From a checkpoint of a small mixture-of-experts model trained on Wikipedia: 304 squared ReLU neurons an expert, 2 picks a token.
Below are experts of layer 8 (counted from 0) of a mixture-of-experts language model. Rows are named up (a neuron's input weights, with its number) and show model dimensions 240-287. Each number is 128 + 24 x the weight over its row's rms, rounded and kept within 0 to 255. Numbers have three digits each.
Before each expert's rows: "mostly gets" lists some tokens that are sent to it at least half of the time; "gets" lists some tokens that make up at least twice as much of what it gets as of all text. This comes from a sample of Wikipedia text that the model never trained on. Tokens count by the router's weight.

# expert 24
mostly gets: "±% ", "=", "Website", "MPC ", "Candidate ", "Register "
gets: "| ", ".", "\n", "==", "=", "United "
up0:112152158155139104155117065114101087144116170137110104107147114132186171145155132184191160141155121121130108127150123149149115105117073076175143
up1:078188147154134109124132095149124111104110162098124120095110153119116154181142141142149120146134134176180148161143096145067153104111144104152112
up2:134168084175126124118119126135129146138121146121129085123142125108133153173115169129101150127088130149095131121147122114136104123084151143112110
up3:119148155147104119156153113123085134099080071127130113173111119097140157135116132138131142160150125139162102122141176129145085117143122122157127
up4:149100176164120089120140123136152110133156119139134096099102134112133174094115130117131146150115121093111140130113121135173111129077170136140110
up5:105173133147098100132102108106143124086153160165139131127139170165138164099101095143132099157121151174134121129166095112141130136110118153132096
up6:141093101166106086118179105131110099137096107164107107152162140176166101110102123122130186130146105129103167127102184128125162158146140123080098
up7:123156123134142133146133110169111096156168135153128108110157124114156163153099108151104153128128114156131113140121154130146152092137133150142137
up8:150105099125125106157112156114097129096109166094155134182153137107186127144055150089096185142147072160112121120127155137088093085114143144174133
up9:146128127117197135102103135135083122136103163090181090101129104138156076138140108125120115123161096145127133118135096075113161124157106111146116
up10:145146158146154108094108079128138149135130153112121135137141090096156062146104157133103148168116135128112118147138118125186148129107151157113089
up11:129094142155145102129110090091158140135152149129141110109120117129117089134125096145129160132113110143064119133147144121158138132089143173128163
up12:140120098099165154092121102161129095093086090122105100118162104136125141141110164167132166079122073170109138167123166146094123111125129076117159

# expert 2
mostly gets: ".\"", "\". ", "\".", ".\" ", ").", "). "
gets: ". ", "\n\n", "- ", ".", "| ", "\n"
up0:089168145121124143146124136163097141166092152174143147137118152140089149179120127142171150172098147145084127157101154120109139170154109098157104
up1:133149124178149136081132119140108117125083095155146129133087129158151118150121128135111149154154119089151114136145158175124116110142189084117155
up2:135127133116131107135120114161140111132138123102140117111156086161094132137135116118134137156152119131117126122087170130120116086146151129106172
up3:099101116096132071099144115154127136132112166111122120148123126119112151115092118160079143126135107143094109107106173124080114114085149121096106
up4:116103161103149124132118147131149132142128117159126111149126115129077114166098091124118124116085132142139113143140140136108141141103126121122125
up5:091148093107150108134075118134124118141120125073159094102147114122164128082104161105160189123145121109180137118150085125151098108170155126127134
up6:109148080116122081109106129157158107125117159116124098155115153108125099152112084140133119162111128137137143110055181109148152161140095139139102
up7:094137100156130133116147138130144126100116145120164078133121147118082144078085158098137093145113117115164148129141130160115154094145136093147147
up8:098120120133124145133138143193132122126156144168137138108122121116096116133124143179124125129190155105102138110111168119146164186124137076117146
up9:131147133125107145143140142180152147164197161105164129067180127096091125117105177108113097103180115123105131132138154104155090089120145071130110
up10:121134095139164116140127111112120111117118120103110106140148077117133146153115162112159111144118158153129127158066151118082137091134135140120133
up11:090152150099118121127145133117140132100147140159104139139141125078086143119123104110122100138140108115149149065105164104157148176112108146139090
up12:149129129147149095123096121147128123089131130144092148118129113151127121151105159147139131153180125132129134154096146129125071153128123141116121

# expert 12
mostly gets: "born ", "married ", "died ", "graduated ", "spent ", "attended "
gets: "and ", ", ", "to ", ". ", "–", "born "
up0:127141115126138074101095113107127122113143138145146155137138098086096102130090152140118180126075112146098132100150105152151128122142123114130140
up1:109090111157185140116134112135171097117114109166142126111159092143093120135157149140125122140125120144148129123109143132149114165084132147141171
up2:114155115155088142158128098119107121147083124136134103108126096104085171153108126122113195171114092117120138112116106143122139118113174121151154
up3:124083094140135155159146119162092085086105099132105131120144130120126155130141165111174136129090093131141150127147162152082101117116115103108089
up4:115119114095156162174120148123189130141155145141175154121133106173115141169181158128142119129127125142098144123093155136152144120125120160111127
up5:083153100159154107149134119132099143086124137124111095151152113123113164097120102150137126144097131171167140108130117138153153194089139177151130
up6:125144154070123171115102121132110096103124153152131136123099109150070154099128108189159158143148145129142141138120147159110117166114142107121134
up7:126144166178104155153123137187139088117152124176111092130140146127137100143118146145109124106149153138140122128096145127112152168131109129137103
up8:133126051134136143126129132145128098086124137117141169108134120115144114119115195165134128134132119150152137182101110101108119134118160149116153
up9:111104094118162099096138145120147151105113124153140112130106117115096128148117136115139139128149122127148119130142107131146141136110149095145150
up10:139109139190119151176125183117116106123115120153109123126148161124134165138139164131159130098143153155122147131127114130124146152156102149137144
up11:131136158155151109089098110090123151088189173146108097141112144089094130109123137140110115121057128167136142181141150107119093165103117091098124
up12:119160106189122137159121140144111106093217131129175158103090125136129181125151153115193100102130118130150142127134120144126151059125125092129066

# expert 16
mostly gets: "ISBN ", "song ", "Released", "performed ", "songs ", "album "
gets: "\n", "|", "(", ")", "as ", " "
up0:137134146111100108100165102127100116116141099125111137130195073129168107152081098107152128142117112146132121108141136158098141142106097116118115
up1:145150116129115107137114150150143078170125113170153108110113107162117142109153124110091130141122117138129156136106153101138136151162149096145159
up2:118121083139170086151155110107139110137109121109171129125147095115124140094151088140140087157135098157140152102122139159161137131148099129132072
up3:132173163129180104126105152190129115151128074075094106146093140154122099122129123123154192135115129155124151080095097127093131075119147121147134
up4:153116128111168110118136115133119083124160097111106134147143138108060117146131130137128113148156150172120129152077168131119125136147162138137120
up5:103178130115134091158126117122142107129161102170191147132158117089108130097121150116126161185117121141127134122151134072124099117132108152125121
up6:099126144111131103157137106162105109136109137160185162140117138131145138146165135117139148127099110149114137103176113118082123118191139121152110
up7:154124127109124129133189119130114140112174113108124159143136073107104131088134169103133146163155117156099125124176109126095153092124152138145134
up8:151084099136127136100096119189145090164109110109141132097141089089169115176111143106106096180118144130094116175158109105091142135094162130186174
up9:143162114128161115141140112117098139086132122082096122201136107150068127140132121153151152108136107189111127122053148094105102123092091137144134
up10:124125124130091130164117144211126140178081140123137149091059102173124125121161114120095106152151136139129127161126189132153105153165170145115124
up11:112133125117136114094064125087118121160135124122132145101148151165135115157137151139102195123131155173125169149129120084122115132119144100110124
up12:095127169091129120133116127127131145120115132085130130130147166091138148116126103127079134153102131141109125102079148108121136121090083153132090

# expert 9
mostly gets: "K", "Kh", "l", "J", "C", "W"
gets: "K", "S", "B", "W", "L", "C"
up0:146119155145104084129161081103103148122137099120130139107114148113166128097173118124190130138089141133139159115140150090158134123092112152133152
up1:120140109168171131124142144149125116140149131110114141087133126126153147163108134116132123173128122136115138133114158121128144110095133072125113
up2:125139122132145072103141096097062079135161149117144126119118112118136129142174120130131175146131148159133103148165108112094104130169152163128117
up3:099077126111152098123112123137121084138123136121105142155167115128150080153131091157092143170085100126109125151148165083113098130130107168125169
up4:118114099126142145155136093144138137117121109099129150121117110142118121127139097132110141142118093136121121146120105094152165133122118130117131
up5:159158143164152128141128068117158150137127085085121162168133154128125153131114142141195134191108081143102145161144131133091132101134115117132199
up6:113144120154122113119142128098118139131140131081148160154126104126106092130144063102151145193101126143145113143120142125141147136135162144175146
up7:131139135135162132130161128091134099164135093108153096176142115082079137123154102122164126124115104121155095122091126114150129164129080108121156
up8:141142154137141109075145131142126084127145128120124151096114116166153145144097127146119121154132107155136122150114161150098137142115112114166134
up9:133162109095147135159151115164148121128141112149159084095142118134125127147160136145068084098101057120142120127107146150164146114142141126114127
up10:131133109104165126186133096141128109110135105156123160121127126133115110118145116135132126078131148146090149145126125156159122094198150144144115
up11:120088090124135138141071154134158108102119143120129120079123113122151114137097155076161149120107148086120150128130083128160105161083124171147130
up12:132135116085115145142100102167143114159163147122141155107126107143117123152139119120103108144123085115161129107116096074118134102140144173153108

# expert 23
mostly gets: "him ", "himself ", "never ", "you ", "she ", "he "
gets: "was ", "to ", "he ", "were ", "had ", "she "
up0:147136128107111093135140061124093129087137142140093085137138106125131164142110110169097099140111127149130136140151112154143113124144132101140083
up1:117147156125113140107142108093142151084087138108096096130141062152138113134163137120118145122123122162142119160104124146138141140121108157135126
up2:096150172121130147105137121106089141130130150151123110113103118123148087189165107119134158143102129158103132136124139092103118132107157132143089
up3:159120121077191116144129144141118125096151076156097130126133109124142119124140156138181164166166161137121137149101126094146155134155129138138064
up4:141138152137147147125126134143152126149144101145154129139134071112117123085109146109111137097135118096124130086174159119152115080101142123130121
up5:088118118105130149162088126138107137146156123126108129182123122142124145130094133123155115120115134109127134085137103144136109147150145103150170
up6:131099145136145114120131078124150142132176166071148193168138097081124113179153147158133102092158100135125141140138149078167125131103152100167078
up7:091117141144114185113154124135085113100126133141129166123130091130112154111118102193101149115187153137122149102141129080109132104095150191160078
up8:120169152093149055111113134157137146111110170145130110104143110161115095163122166125100145117119158096147128171089130150170109154155065139073152
up9:096134147134125136169104149107144143131131160141116132127102165158119102101144089125076137119128141092100187142121129135126141132119137117133131
up10:128093122148190092144142123130134111139153142142133108124131131127164129127114175118120126181109184142131132124126156167109131136149125148109083
up11:125166099088152142117080159156126118175145082167127091129154071117121143115148145149149136135144165113109146126113130062132150110166140151151147
up12:104138133141156107086108067140155122103107150171109150114148122100159094146128129139134135138135142122124154141153158147113140170143075156123141

# expert 13
mostly gets: "GBR ", "AUS ", "----", "', ", ": ", "JPL "
gets: ": ", "|", ", ", ")", "and ", "; "
up0:128168163101115108120116138129161125150141144135182120099109102127135158108084145115143123165127149126105142124122114149112093150139135105132124
up1:099146128154128102121116104110138145125128144136150117078084142124142165134163115169085118107117121166132130145132143150141143158129141144133150
up2:126116136174121154138097119137119079119114115181123123105172120140079150150175132107133116127138160107085126118125149160122113156136113142136128
up3:151088116122144153103083121139157133108097087106137125165116068142156132093110114155155097134118055138073128133133163116160160123101108097128127
up4:126124125089143143140135160143104131149147152137147114091091091144113124110146187108127149110143128141151150185115120151184150162132139131107084
up5:117079120118139076127117113123109098126103124138105079114125116094136138166141125124139155190138141113124131137148159166139108143107159141180100
up6:141112174111158110110110139139089127113163085141109154123128135117125139167099102126111134105151124143112120098148117122174147138086152118114129
up7:134142156177139130120120131095111136153088090111139129120126114133137133130181109177148208102151119124096138150090136114079139093133147140131083
up8:111100152134178073118138135139138141155112089154144146122135155117166109106129128123165119119114132161114148125089146108119161088130130108141083
up9:131143131130114105130144128134158129140099095115140094117115130136154107137094164141140122132114136117112124144067133136137098114146130116150145
up10:123127089109078107129141187130132122126113114090155093150128133111116099136141117163151166153120117148127126166086128129099083160104122133099092
up11:118097121147102148116125145163100135102153102130164129119093119158162121098149101090126111133110130106108135113147113073140152086089123140121163
up12:103081162111174099111113133136138140134127101138133124156120113106096122144128115123108137122136121141092132145132164139089140098102159095134111

# expert 26
mostly gets: "$ ", "usually ", "can ", "may ", "each ", "must "
gets: "and ", ", ", "-", "to ", "or ", "the "
up0:125145157107147100155145127124128115135159109165151128158113143115152173141116111154099154128054091204141137153119122136167132133124106148161094
up1:122103163125112087115098107116131144123092146149116177130114076108133144116073146137149142134132109104090128104122146147129126087138147118140105
up2:136091114139126131132115106125078153110111143116078154132100118109135096115111123163098162140144174098084132142138176117116149158140128104155157
up3:163115186102147167130139164182111123153109129100123121161131089146099113113142167113129128102118125137119129096076100137119124061144107141136175
up4:113125135157143119180099163104116122136162105124165086176099142140156183100064132123152144193108132124118137077120133120134126084101135148161123
up5:124132133141086156068103140110109167138135117098147158103102074125122124129108088119126114123108164126124160154088135123111148120147130115089126
up6:070120151168109129074149137111091126111139150136115136141138115127128134091142103150161162147117136118115158162066143109061150167126112132136117
up7:146137131149155146144127170125122116114142133136105144145115130093164136115135135138098117178148146135136137122134160133130156170112159151150156
up8:096137145141116179160133182154143135114121155100116121063137123111104155141147146133139100159118168120128162107115100144100154137131160140147122
up9:153122116124149139089137149100099136140097133096162135142127131083104117159105119129135109154144115121122142119137154140116163152154146122102125
up10:105138113134110117101103094153089123121081133157119123149130127087156161128162133155163158119132131108114130172173153122139145154130088129122160
up11:149141113170140138089118150163088119087155149105135121119141120130137125117134137147147137144122126152138142205143130142164117118131128141107140
up12:131115144111103124095086098088109138141132114142138044116148156133141135109126094150092131119150128144102152180145119143175155142102119108127138